{"num_hidden_layers": 8, "hidden_size": 192, "n_experts": 16, "experts_per_token": 1, "d_expert": 448, "d_shared_expert": 0, "hidden_act": "squared_relu", "moe_layers": [1, 3, 5, 7], "router_score": "sigmoid", "normalize_top_k": false, "routed_scale": 2.0, "balance_loss": 0.00533, "balance_bias": false, "init_std_router": 0.0263, "lr_router": 0.000969, "vocab_size": 30161, "norm": "layernorm", "norm_eps": 1e-06, "tie_word_embeddings": false, "optimizer": "muon_variant", "learning_rate": 0.00225, "beta1": 0.93, "max_grad_norm": 2.0, "batch_tokens": 65536, "max_seq_len": 1024, "train_tokens": 509300000, "max_steps": 7772, "dataset": "wikipedia_en"}
Below are experts of layer 3 (counted from 0) of a mixture-of-experts language model. Rows are named up (a neuron's input weights, with its number) and show model dimensions 0-191. Each number is 128 + 24 x the weight over its row's rms, rounded and kept within 0 to 255. Numbers have three digits each.
Before each expert's rows: a language model's description of what the expert responds to. This comes from a sample of Wikipedia text that the model never trained on.

# expert 10
Description: Pronouns and names. Subject pronouns he, she, it, they and common first names or surnames, often after the or a clause start, as in "because it lay".
up4:107115137134086150093093155091126118158098121169116128127116146126184128190073134161139132142084131130131143123094076110134141144124133136130150086126119100107110133125119161125112131110154087174143144125075153119160117146133099141147121164138130131128122128144131120162173134097131162139131142139116123146139115111087107112145113130109124119127128115131133141186087131124141119132118139168090106136100098140122101121142140136112183128139101143131143143061131137159175117141133136116071167125155141108129175150174072142140118140119103064116105115096135169101148123120160110151
up5:128086153145164123133128132143072153115125113140128158120109122084109136162149132085131122115128119092146107134128112087115135185154148144132123132136108078131097125145136124143119109162172060122131139105133140104130085124153115128169160143138124085157082111131136103112131090093200144128173135114110081133140144153135100165113165118131129144108082152119124110109104134108140142127175179127113145103142115114141136151102121090139159163131131160137136136121122148142132141185155115101109158145117137143148123105173124093135157111127121120140077153113102147148135123131064098116
up6:104122085079126122119127081139126126133101142169133128130164125147117073126129174107073128145178130127144152125117091088122130174137060109130116112163169145131116134125168126099102147115138139141136148141107136158111116109184127138129137098110169122110160108119145130111118108088107156119118136122125125130138154128133194094137161142136125127149104122126169118128110136139119123129166137120131122134101124105131169133134214129115125075120126125134122092103103138140140130123128134114186126144145120073143089106095095154139119093135125139140205079148121130147149141132124127120
up7:115111127140132141109127125128165149145116152117135115128112133118090143152130132170179125174117115112120120110142145147088141124170112077124109129107119114168099170084136122175128127183078123147185153115133133129090138123150169127171158183101131122133116086160135151129136150113140107107158155137127128110111106163121108112174138102120094127101073105098136131110134145116148114140161103074151136102164155091119176156124119141106095129145132133114131126143128136127119151117155138096135108139133151109106141125055116113104140121128117086135090121179123147129163132107082116094
up8:112151127139138129162137087103130174140147127091121138166114113145126158111105131172081123146132121137104150166120130122108138110119094139166084135144166114150112094147121083138155134101121112083151115121101126106118119099134125140131126096118130149155089182106121110103125118135124105126154121100121127122225087125151124115124104128185123097145128100154110120154142137141116124134109082115123125151100106086133118123090175166070130126122150127128087143122116126137106131092179150120123133146195147169165140080164119137156126117094152151157142149129152130129141127114107131154
up9:132159155168088069122148122130114049092128128087128122140118138157165139140124092119108133080107101110167132148090129118103116096095151130093136089128145132142113117126133128099126154149150153134142109128119116167108137146108126125135107142126145104120123124134173116170158154115125153156075127129101128133138106078140163160107105161146102137164118091129120161175124097138130127140140130128104148175128114152110137111128111142119148099095082152120104128131114129129152162077185122136160106150152128105136184120119137132154119096187124147143122134095128102127162168126105164102
up10:146158092168145087111112141130130069138128159104135119151152141181122121130139125133150123106170106113164159104111111114134129137125127115170123129166102124087128134123107143150117138132095133172143124151111098135134155131127169131148139087133139120093137125145125133120155119175125129067126083101111149140128142151120102166080148135131161139150152125133157111104141109178132117130129137148141097122079134165135135091164145110118134129164090100051113144075117089132094138131155152157104120085102127094142178120140121145081123108112138088122135127116132087153140138108159171130
up11:117123131099120121147110131125129177135128138171145121100073122153147146127172126126179100066114137119124072105122146135147155122171094111120138108099127134079132095122109128140152123081107098095146113153135157143103134149115113128112129147165143143133126144154111076135140156156137126129110092123111129132178130097146169119153126125111099142139099144136126140165100142084158145127140141135104105125117162140147140105117115148118134084110128129160126127074093115074129166118179137125148154173174139135090130129181127126159195163126137114111100113117127145118124071113115124116
up12:077135147070146122149130134141143131127161129101134148116177143131149094113134116133143099095122108111152128131126160106137139172097128138146110073101072129056136084141146105177086158113128179130133106129132128092123137083131137099129110136166126123122161117117144125116137097105079118126126085133143096183123110131168129120131133158129150104119131127126156130117135128143109080143170125123126129140117123143116130195119086128159091118127137169130120118109109118121110141173109174152159125157124113153132130142122169146159140081122130165132144086158145085124128121128123178128
up13:159141118107111180152151143138131066125135175097122134143140122118131181109120114134122131130134159119107119126146132140118105138091142103122134151144124127148083142127163124156167105148127132130127143112146144106115129133124132146180132116149106125144104123133128122137100131111128137130105128070122170098125163139108174127055101125165128119122123089104160144150082128109089103189143132112128106146105148132068091109133154086119121126095175110134142147156136146137089133129077149139205137149161150099107087138093180146122129133143163107125088132150108116105109122122140127104
up14:121154117103083164131087142129123099185139100129183144104136105127112149140150153124142132120127125130110130077114163125112108087110125142129120118102136143123098114078117147154131146084124115149110121177120113179129150115108156127152114093077139109127152136171117114124155129148134130116124103094174167161128113118151133112121129147154180125108136075146118139143106164131136141130132106101161127097065111100120103115145134182132138153116125120140174126140065114093146135153129110116124119145146163141128110090138123189165084101149143112129176112132118146110106169129121104143
up15:133120144115154120146128154097114151185109100097147134117148136104129174129119129167107147137057134124134106122123113155171142161138128141104146158115127109142116144125137131133120096173094132136135129111111128103135148145124130109166100143131119131135167145123109136160121130140152143145148124123139138122151147097143116130126090141111077160133084115138196102179129085107092101131130153163144152085126149133121132186144038054124088112118134136133094135108127120138165110129145073112141105092132102140108130115144122151132127156122133114171102174080117135120126103128139102138
up16:140128114128116116107127147087129162149153097149112104124127171137152108173127119108088156127119124160090132126175140071128095090128136106149136155088151108130118105117092091151101090115133138129103124153128179163172122128132129142130103141112125143141113163126143161117127138090146127169121152124103121086127134147133147137109154133167127132097112142120155107108121118140128159097107164157134107139151122085126155132140116104112114134142149115128085117099185132133200112130118105079116173075137128106090155121155126095163086155117153165138093148130179104140113173113132122099
up17:095122138109123123127149089121109105111106129150115106126124111143161113171121117138126104152127137132143060121150112140160184140127169152119123158089131129087113093146114127141109098158130093128179111102164139074096127153145123127104155117138155173157110123174104126098133131115131109122068076101132146134179114122132152119143149131106112162106103124137136183160121106167126087124123117127097119137110180151142111098122132153139134135123126127175137174087127128124118152110160156126119128150141114116176171093135116144167121106169126097106132144072103149102154106139114123120
up18:130111119131132183133106121138122110115161122093116121180163110132121159142192114141138118149185171104085131136089160125131170126154125108123070122129125124122127095138139120148193099123083136123139146081164119156101122155152179128154112149129123172126153146097104143169142125156106095144158087130087104153145122162143136097134098125134102115089095111108079162079138116121114128112126151142126136138108136141128160158143124129126155139110105096148116127122153134120139094131144121162159128118130133143120102127143114125152111121167095130097147067082107104132085111147118119125
up19:140115114126115089112154121078146101141102133114128121110102107134177149124112107112163131131130191096134128098109149150108127183129141103146123129127139108118133113123134095174129123114118101131143088123087171113147126126110113163129130133129151058112186144130108109113138177153166131178136139113136151114147151141179121121123149128107198147128149122131172123122153128116203103189126072122134115122111164132129120136139093114139111129083113140148118108122125157123132092123128128175156105130119122156117079101102114129145110165100090113117120110105129133145140131118079133144
up20:092133096108138117153156115143142100114124125124123125122104138106141148149136105154140128169126086112095121103104114153171108150149155140108153121124126095157160087168103094089122114181179123102155126151092133102102086140145131099182182080103080115134175085147127120163130151152142110123128152120084153118100124092120129123128116115145172123118117120116129119131129175157113128136138141128100135124112124177177138124128145099121135135111118117111144121124143147128106146122128135126137159098106114130167058126126143145123129110195134091111123164085134152125083170127161149143

# expert 13
Description: Mid-word pieces. Consonant clusters, prefixes and stems inside English words, usually followed by suffixes like -ed or -ing, such as dis, config, supers.
up3:151113159123098123147112117129128072169121135131122106112186123136172144123128128123142153132106121139113127125136122131121160110134119149172141130134136121115114111167171077137109133134154098144142129113098166119110145109153122146124110162161128097114132158118137158137131168123133100132127088141092113134150121160099133132163100118103132102089134127103082114105115154137163071116092110146096127112131111122090166121144135123159153114141100186098139097177087138126132154121128105175163184113135135147119158144113082088169133098167128156067129073123129090154111145113133116140
up4:130190141091093124139152150111120138133125073109128139109110144139187090134104121133152128125128141142128076113152114158104151044124105124139114114116167087157145153151163135112137120125124130149111127142150139129125120125135085134116128143119124128139108176157134133094152104129118132174162118143104175134111100107153166133133134162147121119113131148092121147122103095133122089127137096114126145105119121050112158103108117145168108119123142126134148167182112088098152170109177156124090079115144136097121088121138149126111089133116128121155138115131161128134109172161140143122
up5:156159105134073102179089057132149141099129158145151134132147145092142124182134134137121141145182140151137126129163118088125119154165096122119108152123153129130126118148146091091165121142134095115123135127175093077158128146097134102079133140145082133148115121151146100143146136124120116114118128095147130110117122105163151087143148111167075113136129118069132135140112144092104130145101157144120106129203126138110135128119122128117118162140152135123115091128128140141126166136126123143158146132137063081157176137109102143091123136105103139136139130151131153109087132115134111137
up6:138121112084098130133116105133142110107157152154114109160141100146096150125171110159152137127099151116137123151164114123134129153131143127122123163139170106099106124080150086128126128142173131103121119127115102084097143127181116103103067150104120073128104131112128128148130124129188101103145090124129147119136130135107171127108147169149153107105106127149169130147136138155119128144091130132115176117170119071152134118127083135129147135131108140123091149132090109132111138136097169134165141122101145140080137179165064081125145126097111103120130150126177124168142149142138135144
up7:139148140159132166091087113141197125131102139139145103108136128128110132107123138120135085100158154129112123142097148126112120117135109151166095131134141119155130109145129100131149216107141115105107101093107099158138104078119131096133129165103128115181132156098121131103135147139148125120150109150141149194177162122136126109161117132124152112135206102127128122124115089105148101108124193129124104107125118123136120107078134104151150110122109135058134126144121116131128152115126122123121139124120133183091168131138176100133145129111136130116147103085123163130122154129092115118
up8:086133117164147120100136142137111096198118128120119143138125127097146115127124130104133162160093128124143090120128151140172120136156147141092139109135115129061154110123127140128142134140108133158152113131168106158142103151137137128118111096119164117167150186137082137134092137141121107127140114146116178139109129112117128131114153138116136103151105111095146141141161157124119127130118101111159105134151171094164191114120190164133106120171095069108137116134107115096129105083138139129100125144102128105173150050061137134140147119112107100104128140122129118110153130121150143111
up9:093159119126102133109125128126119114151160145107145143129125127141113129114126134128156132125121140109122094145124152137127176109116173133125155121144126140121113123087128137138137136124153118140182041110127115133079108115158134127085106114151105134123107189155157078101122148167122104103152153140124139158099124162143117097077125107133140099127108117092144143122111183068131128133134146134132102132137116127193133142144107159146122109110167131100127155150099154131094141084130139123133157128151127092158154107129125123112169081145178108074104127139176079164138155090126130129
up10:121106147113081093169126137156123074148070087093134130141121082131140077145127149125139147121091121118065097127123106125098183125167126095123123106116171167124130115148142132138123064152129119168098111113113132128161101148186145137097115155115114151126184116127091114151138141136116076115141144109133123115129189149121128124126138153137130144076132093141131136153139115125151138114125089125107131155115151097161121132163118158141123127149151142127115137134174155123155111103128144135172112119117125130149097090142141189103121140157124114106168122168102124155120124133102127118
up11:126172182150128136121120172184128109098099101141118109140106128103121140138113082104127113171133136102080094132128118158087115127142104104103122129131168155150133182146174106171130110109110087132127091158131149091079142127142145120136130125117132134143155161100084105122133129127115117150131128121137173102124129123157179127132091100129094127156122099108128180166154128151106124144129120157092139163161122120127113118133155126137156099117156125179113136095134144128089146168133127146150098123119130123164107144133129078121110138142131102091103125126099117130183143084131155070
up12:120136129146139140145144201128139132141100164113121133114138127136146122158126141130115167169141119162134138136121085140113090127051129111107138121139117127094131164173123139127163164104104114151182078109144117093117081154079135155158104169111147125154138098121117142133140193130112075125136165121141161066134128111132138106129137165116129111118144136117118128110145167085111129137135114117144109123125181128094110097135132117186104088154156114120156120141127145129099123095163129139159108129123121118126128111152151123092137084122143152134111128120126126128106131081086136074
up13:118122141118154075155099149130141146102129161126127155142132080134130167127125139170154129110128121135101159163139114121166135130123141101128112140167148118157158150108112106117125159188145121133082110115134130109077123108104156145108112130137122140145112084165146104107131170143118124122112154161136095126152122162133108174130116129150081150115141107168114139086091078121174086140136098110125114107108114133134135108094115102144114110113140175123127170105096121104143188150130145085125148130159161120114134135103143063187150119151128075127101141129140101096140126124089148135
up14:165160142129120123181128119115102101139144138067113125164132140129107121134127126127129168156133144091115143066173152156156143134135125133107178123143120135153106117103169121132121100148115128119130122104120135161108153097132128111142166133125123122135145153151109147115125150115128094093142104141100130130117107110152131128134138114104138110142129130048099116139117165116139131110082117171125103185126111108115158110123170061110110069086141147107125141093156196148135114116114144117130104134116152098119133100149137173128125128107141078135152120108179155109127125128198121148
up15:174099172130121132096153136131141102140142132101141136112139136129190191134134181158105096113164115146109159146151064112121115129138126099140141126128100154156150126131124110129125160186095118122119114132109124119078156120133063099103169175107092132127123080125080103065132127131151113091130158113151119127089198134177112109111140117135093138145116169158130098124140122119123112110131130141147128128125127143131100109090126135112117108131117142144128105142128131127078129119139154144138122124164151149148137141131099106085131143134139147143112130109155094157138131072134165140
up16:149152148138125103137117178135178128156189121104084124080161121143152140121124181126119187121147152130114106115182133101094128124124163138095166127099166081123138099092164115135156167074114122107118111122080147130135053149126124140146125117134116111097128128136117129136142128121133124088117131159069139120124131113121157159085142093131128129128121115105111144136124128125147129119119092126145148164146110122128162120095122129131099153136162136145111145101128127159113136119199142101164104124161114128087138110129120100127095133127111147136124153173098106091129176146119138099
up17:097142116122114145142125128089125133118113119088153158166145133126114120121127142147133126093125132113118163131137110137131086105094103119102109125167132130126093191103109102151154151107147132162139138159123174113127094113145147134130132120143154176145154145149159153135098108095117151122123098111137139176150114136141124093127054131111095126126157105105088121130158142128104153131125104129133111185134054155081084108168128128170155126120206128115129124128106188110113113124108121133162112132149132112086134145127160152112100154098109144095103131115105119144173119159118140147
up18:132145143131072116101102153102134115096132135152125165128163128166157122130123096123139137133113184107040140153145119131118115097123129134125090097089094138142128129102160130125148130130142131091134129139117126128123150144135125129122126141139111081132156126169056136132160090142109114144155099125165125156100121118130150113128114114159173159112161144137095163070125183107120126136128093128110149183113119121126131113151130159155101146128136132132130137159166073117147128062126201128155102120119093100163132115126134154113110131140134122144112099143132123083145113148130164113
up19:097110125137127130118086164098125116142170119154111138142144108137170108142145159100151193144102108165144162182139125110094081153123135148092107160153124108139125103132129125108120161097142143172109115109105130117134129190140113176140109095114153130170130143133133149125144142102115104143177148125094166096124112132124143123136133145120170098114094097171115139124137138126141117107135143152095089128167124115118125091133143152089114134128126097105124171142107152086126151126183103097104065126160177148148120123102174110110151122125101120101137099111100126092126118112112142103

# expert 12
Description: Periods, dashes, numbers. Sentence-final periods, list-item hyphens starting infobox lines, and number chunks like 000, 454, 26 in attendances, ages, coordinates.
up3:124132147100116104192136158129144159120155131161130133173110126167131113139062129081135118128152128078135130130138130127125125112127112144127146150129148127142133124140097114122128155130129084193155109113141152138143128133188126114117108140126134098085145112124138125114101113078087141107150129155158102120142154164150098073121149119151131120104139175117115139122112151132125167129101149138100046138120093139128123128114141130125150145127141143116126122061106128091130119149171141124129137155100122158136134112123088137171124055131190179114125115123150092122115125137090135118
up4:128147151118165098099109129122082138111148122100128165161112127132124120141126162126090135126141126148092148142122119109144156097144137103139122082143126127136156084134104137141149120083157139087114118098132186136125111129177130188116132138114125149138129150129186121111131164116133135133186128117131144104136155184174105124132196113105108153142157154153145123111109146096136151114140156120128123154078116086146123152119150115068095129112131083137105139078125165092146124151132129098119125147130141107149110104133137128106176112166129076077128142122109125106095113119125136084
up5:064143133170162160134111134130069150128117152107097130101124150136128108125129068143144085128141117147144136175107112126142133149126124160138109135120102135148152106138144114157156149127128128108093132156134082125124135172079158109156156142096140170141129131079118142114126119119149127181120147135100132124125116129124116062100132170129162137113175092130109116154087140100085098121129125122158134138106114133143136154140126145139123191144150144114115158097117139113113166133167115169136128089135124128136108104150095085124121147109074111131132079123165126080102126151171141129
up6:130120112136173128146188124096114130101130116136177095116129118113123169164098128172095129093138137072130116182095106142109128139109152153135138130160144116149147078144129094141134082103093130122083132152122094136151152130118127134128129141086147164161125114130144130127131142090173198140106132136139108106102145110121116141131132128153142142151170136103143109133140092138097118111127095126121072170144148099087113150123120122084092118117141144136124158128141195175163116122131091150085105143133141137072120120115106127147148122118133129153089150141097125130106177130132137129
up7:112125174126139118124114077117117147140138136076075132151134166127092158135157137136146139116132141111138136160119130130104160131128153135137161084122134120086156110104120134118149141125125138128096134148138131117124134133118156156128080127128123123088139089119141145195124128039133133126130128151188126124150134101112079122114122147091116150135155111175135109110134152104160146140115127151138129113135135122127135142131144190160079190140096139096148163128146128168086161140070121157086091159111098096149107136149126102105129116108131104133110127166096095134110097128155127119
up8:151098129147150124146159129127150114093117145120148085153107164129082115126118111091181111128135122099150115126173122112159099118083163095138152135168177133080126099150128117118136121142125157129108086141150126069131133101123106128161125157136114124125112142138093144145127127144135187116155117098144084143128100101124127100114107131089131090162157116068158166109125124128123132116150128161146142145164124128126088094146092136146146175150084122138095101126142160176152125151123092132113126118120099162123139098154124132071130184131121148139110131144140135130174091156099119138
up9:131134149111147127110080176126131133136131115126107167129112129144102110139116146129136097103097130049114122134139137196105153089139088133123104137116167171140121127109125136139127144107081140150150118120144076132115116128117123118073081132118123141116123114153131123090130129087117108130150110127137128171131116154147116139130189121130193124112139111061150127159196129129146101137174109137134139149119127126108136095111085155135139127124171100160126097129130111141122176138131112096146153143147174123121130127145134144112072127118126168122121088134093114145148143129119156184
up10:113128113116136129140103128139192168165171149139137116114147105136108138141130154099147135158126161125123129113122084146134110110117115134124154135094128143097126104159122106093150124102139073147133114061114139141097092128128150171067104140125083098127134160195140127142117091127093151120114117157142127160128172093188112160103121134081138129138142140131131095110146118139105142126149102136145130147160182098145085146152133130159129103133137163135100117163139132113122134155128126120097082103090127078128138129102097115141131141119117132128138123170153140148110059123165144143
up11:176088126127136150122111165070121130127102124127129141088128128132159122104181127130124136106113147135109128102147150160126121110079131141126198175090129128118108104124147142143127146103133150126079137165128101088095108145091128146176088095099121110126125091168103130123120128133134143123156122114108149142123152135142141128094113065202135117110129130135143165104104097156138113161195146168135129154129161102094131128112141105130155125101135148133133105152126142143105106123112151125147157191105156113144133113130131105173144120078155106120123152158099123114128116089120107122
up12:125139172162132127118122074145092130093142151118136141095146086127143104139109114168083127092135133114134096141058181127134098154172126126145142128153107113139099132131144133125077076117127142101126109110127129136119127117174136139123161160109142163097153139088113128138152129143129172155096146117122143099135132186074144127109104131112152186171130126134116122129161116182133112136125134127127149107093124129182152084120103128146122144088143122181129111109071120165109118150127124131136100092107126106112127094142139118120117105126147130155131154138166160119092138158155117109
up13:135162136152105096135125171104112150153122094109130086124176129140145129128145109113160144132157134130152091122144128114101098086144145092108155119149146123113128135135143131126154102097105118105118125116158119139097108167131124122127180125189110099162100107112105177113082093158189174140189157143124135174122121141128123100131109122157145101145115142106107118132107152126126106075102097133090146147159137149128159109134132081111125110114092107134152117123171084121127171139130113155163145124133135128104170123153135098135133128106087133161063137114106142119105131147096166131
up14:143081109113155146115097118144096130147144125104129118162148132117083133153130105173141157149127111128135177106124117066144151119212118119144128133115127133115129093099150111114121151123122098157087108106118129135140086135107113085115160146131131130098116139153176132144098097130129101130187129145122152130137104123079113130082167108108130144126148104117111086120127127129100099124121125114123101165133206122098114123120120132156164120113123084160158131111143151122136128136110126188132158132110120116137142118119184156153098099131095156128191181150107115130152148131123133125
up15:103111163132153124155082113127092182105127135130142129107205107150161121138062109117109102165133073140128141146148123131125160133129113134170183149122131073173142123126114116135127151148130159139121123135134125107107117118146081101133191133119124097143119109177128139111150109121110136110132106131117135176109127079176119105152149115114139153087104144132097113128099184081160130106101109106136153112112144114155135145123132097099116123101127130112116116130127123168129095180135146169135136127137186138122094122126130138104154142132119092127148100104141106111130122110173145105
up16:093137141152147159147074132141140089118114156112119150113124130107103083140143121110160155148118142137109141193116114129122134143136126154126143124128131126110146113140152142095129169131095137087176119148092080149119091094109119129138138133074130118170095125196115099133148149086116157111122093108145147108136144108132128146141155154135103129136159134140093109122151124105132073091129094136085101151130127112107168124173133118126134101157138152122122137084135087126169112157132121152132120128126128151202100138121149127129102114132111129230139119130143113130128088113135124134
up17:086169156097153119121109121124119128123132139167087134121129117074111159127101114109131121104137165117133144130131149121133146100138160113125146145136123123117129129152110125159107132086122166117113159099123122103127137096128153143120123119141155141141085095082113105139128121150117150149112135114148148117171164121135179180103120092156125129135116124093097140126078124135084171126135080115134146113113117154130099090129140138156158127104143170107176127133139166172071140124091141104167134175147131123119141083153199121125153110164094110173124121142128115127118102126052135141
up18:161059127129125110088096093080100101140127137153144117123185161110127125150146112134091121122070118141098085110113121131112124112117127124144139120113200126096102157086130160149104104131134179153135128179136135117098085172128129143158111164121163100102125117127152129142160129093125128130131138093147114143114163114139140128063112095128127158130100133141140142136114102121115117128154132147128098130125148135139147112096151108141217097146143154150151133128120140138137108168124129165127152141101165076135171115136131110128095125123116156166126125123117154093149129140127137099
up19:099127121135112116148102059158125149184094140107136155102133115126153094141150133182102105077139110131092153126135049141135139164121106151137162118173133121128129114132128090083101089149130124133128141115148078125133148154133134153126105140143160146103140157131155099139120112172133147117128135112124118157098140131147134111134106180134127096128168154114134129187120125092153114149114126111145124183138136144134084142113107136170104119126137157109100111104090045110123109142103152155123132131101158130106157131128111120098113155145185112150099129125141128132095118137139135149

# expert 7
Description: Location and date prepositions. Prepositions in, on and opening parentheses after is or was, plus month names in dates, such as in June, on February.
up12:152139148104169142111126133126153097123152113085114137116131087165088171101126120130120132190135153136127138144112129109106122100126117114133149106136132130053136103152135113062139158128113157136117123149128131151100132148104151189130147132086114131152173127120110161118151091132162144115106152141124118143122131094163143124150154150122138159127185113104098099143097120124127129087117149088120122111130070134135114164124069132075099119119125112112108120153113118125143134100198151125131152130106161171131134124129155132118137085176147129145126127148128088145070127162128138127
up13:133135125145117173114140163142099078144125138094097149124130123125068117145164150145126110128177129125132130091103141129125114109107126121107109126176111094080155090092138143159134123183108160126146126111106113166107157132146150116100120114146100089124135176106123055159140134146139158144135139116178135127136146140109155128136151114118140118115170147156123143116105106131096116146141111102101098133134131146132120150130139127126166163130118111138133132149114101145126085136131140071139167120120124135143138113141073051154111143123123083152177100153107107129155161182084123114
up14:143154111109121134148103133133183070129173158112098130152139096142136082146155137116136129147146125089143128098137124123105122150122111157136105102108118165123142112116139138101110141121142109113130150106194115118164146098183135126089134169104118118151134130111110154181100142118088156166150112090166158115167121150079114140129130101159130164150112101129090132156117133135120119119138157140145168102121102139159119140130133129127163108125141130144121112137124151139113140127086118115132116096132117129127090135096066166130080106118162147097158108134062194135125087137104107134
up15:107132107099129109155067058138147106164126147110135133143134137124132131136151128149137163111159149128124145152117132087073109117131075128131136133116108129132132114120143130124120170115152168144074120126148127077135112120146120110158151073126148143116119128128123128165153150128121140133141120143143161140129140152166150108116102113127115091116106167058128162128121147130146135122122178132153144087184110175127124116097173151127096107129100155144211130104144091103107099125167178156135138102108140129115118112155146156147126133106094103092104119129107099143108137102103145126
up16:148097170130152129126141110126170150128109107138146131130126094153110105142151124140161125094121110151104127118137117179137133131177154138122096121090125136139126125143071133144152107132137166159119089138153114141079141133126116086131104141121129142147121119149111120128078142162140146143094090151117112138125158089173118102093099126146089131130146135129112130192183135117161109128129085106099137108141149123123123153108116138166150121125111150159146130135173069126143096076083132139104098119114139131147096099069153126114164071133175160135113135135153105134112114128161110172
up17:143107162161121127127122160138103105136140099150120155087124124105125158140152078153123127091094149130150176130170159074139069139135118111110107110128148113135138130151148115131148116136137123097118099133135108140104158168039145134129084122127118134128164162124110104116135137138166160095149089129164109153136158082134099104136142140121169168187155093143102115084115122181116120174090112155068115116115127124120148121118118129131127159111151127129143122159126117117122090110106138079134135122169138144126144136142131129166132102176126093116138128129113081140131135131131124148
up18:121122140097117099157136109108147126123131125132130110154138127124130064162096129139128165110161139098127157144105131113174147126126097181141141163169151126148121131138129127135133155143150143150083141087164168101117073174125118154140120146115152182097129179111133126107058126119176128149146127151109110114139101154144139124133076101113139081105128134115074128109130135130085106101129145153128105133098147158113125135144111132188091122137143129131116119125164156085112115127151080121133124133138142170138098151148089142143148131065157112117127096124072122137129109131127129135
up19:128120095119140102106108095105133100142117092126144126123107133135139129102117150104142158159108164137151130146152157122103098167137146137141112178153125107138154137093191123111135159090124116120155076166133081128132068115119132114114112128129152192111114122165086141140133129112132108065151109117140134130135108119063143150113116161131168125132103117144122115118134131126126150127131117121122126106150097131157141176168145099118125130113103161173135119148176128120162100138136124110136110115141049145154133102083183110131085124108124151100156115187132156156111150129125127126
up20:159133152130129103139119098151144135132155127164087139117134109121132108141139096158124103182109151132119114099124128132129123126114190129166148152157125109162178125128154174103114152165162094174089101079119108122146109106141130137147126188112130117104146105132126106090124166114124127133111158118109126152146139090163129151152114173136180142132163138124139120092108128126126157120078093162158068128104120096158116126144126134109123159110102114082123137127142141140112136117144125104132106157137140079123125125144112067079129110112094166117123118122141169096071113133118145126
up21:106143128136128135132129147102146150126147124155102092167145149123115135130143146123128072117128153135104152117129147113112075149127134122113153179123127106114130094114130124098181110129114163139127141133172122089120122180148133193125104087145115114119131134199117143111067150128118129139177110167103133108096128147136130097179154097146118173082064137154147139140129141150126172144123183118112108119173131114135111138135132116093122137132112090091144107111129118134129154093114131129151106108095105113140160145125103097102188069119132111121138102117105138128138160123108146126
up22:108086153117171153113120128097157167116157078106149121131166122160134130137150137100130123163103140116115099109146145155144092146104125097175166138118099130145130116138124109128133149101147128110126157119139130128123123104130121101130117128121136154101129114142138163129109174166160128130113118138196125104079077179148130114168105130110136144121130107128154149080128174118152113122161087114127111145132098127113138161129119155196103128105129112125124106161108141124132138112135084171114107043117106145085104125101117141115126128116147165110130134117112066174172134121108141151
up23:137126099128151147142095114162157112173157113159144164104161112122152135121074105140128161180116131075166075148131105082126144119157158127111125146112099125135133148123140105144173109144154143124140114087074150117176095135148133144129154162091107112152132101074171140173101128135152101153123076087128131140151141123127127149134172111117123137139108122140073099171114142138142120134102092120127152112101148127119130142122125154150132124142122118074115117070100142126112117080141105120128119165128127091193138154121154125135145132128131112149126131123148149131081130108121116107
up24:113150087160108130138143108135140128096109141105102135139179143144135110118130127123197126139139167127105126135121154122086097127129127118127170128145158143069127083107149118126145128126113122164139131105125159128081112102098154123120167130098077101098161127129136153186108112131125126150153104158129079138141131134120106152107168200140127097102140119134167118108154179087097135132125142192133083162132113104125137128106130139097128119137132112112080123160111126120136114109110126112167099117135094087101183117128142139127112105164151138095159147111134154176129141104138119124
up25:124155160174130123136127131135129118087111158134084121132142113123134120120136143166139115135136199123127096147152104125127106128115144122155139156123141126115115117144115089102181144103175129141130138113094132083092113114135133113100118098134117151121127121111166131149116139178100116131144111119133142150116151103140064116104098156085174116109147118159053127169135122090124119121129091122108129148130098098122152134139145129127139095166145109135108099130144103127130142164051105108148112104098132131109173199161163177172149130120105159125157127123148135113103116137108147156
up26:130178128134136189159143125113127146154160154133134124175139158125128134127107129170140119167115123119145126117099119069110125109127081133110152118124133094113172134165130126146143101120123124129138119164153119143142139119091125083130109132169089118142144140180128127151127121072104147063113140070135108150135118129132149164145128117148155145129077128133152167095143175123134140112128124150148072119125103134116117097152118140101123105075077121129094084160100126183118158114103153150113125071144127144128157118144129089137122110166133127109157153105126101127125147096128130096
up27:120151117117080143126117164087128094144132134060153162137120143130140132143147141123153124153133130147135106131176148131145115156128124135153125100154102141107180125155176144143102061119129120115110102074075143149125124135108132152125117120163133108099090110086145107141123123116133124120138155126106072110132187133175102136110122145101108105125172113151132149106173131135112108095098137132129102112165171109122145137157132120149104151147160132108111153096125177118164136094127151147123181127094099099073128151122131088129146132122132076098154162129137125129111109160148124138
up28:127183127113080113130134147108142136113126142142140115127157104126143080100113155148155156084181129102151158109110143132159151148131116163157140119134097078149133152098115128119129126126140098146140110123112110112133098153116127112146149190129131140102100135149153134118134104166104070131112151117141130096129079145129107125127114117138100095152093153115121152182155100129170169147084124105135133174090098122125070130141110179126095078146131092113153123132136131137155133111114097105124124101139140125135139199100113152159129108090156149117139105150142159123106130159152090138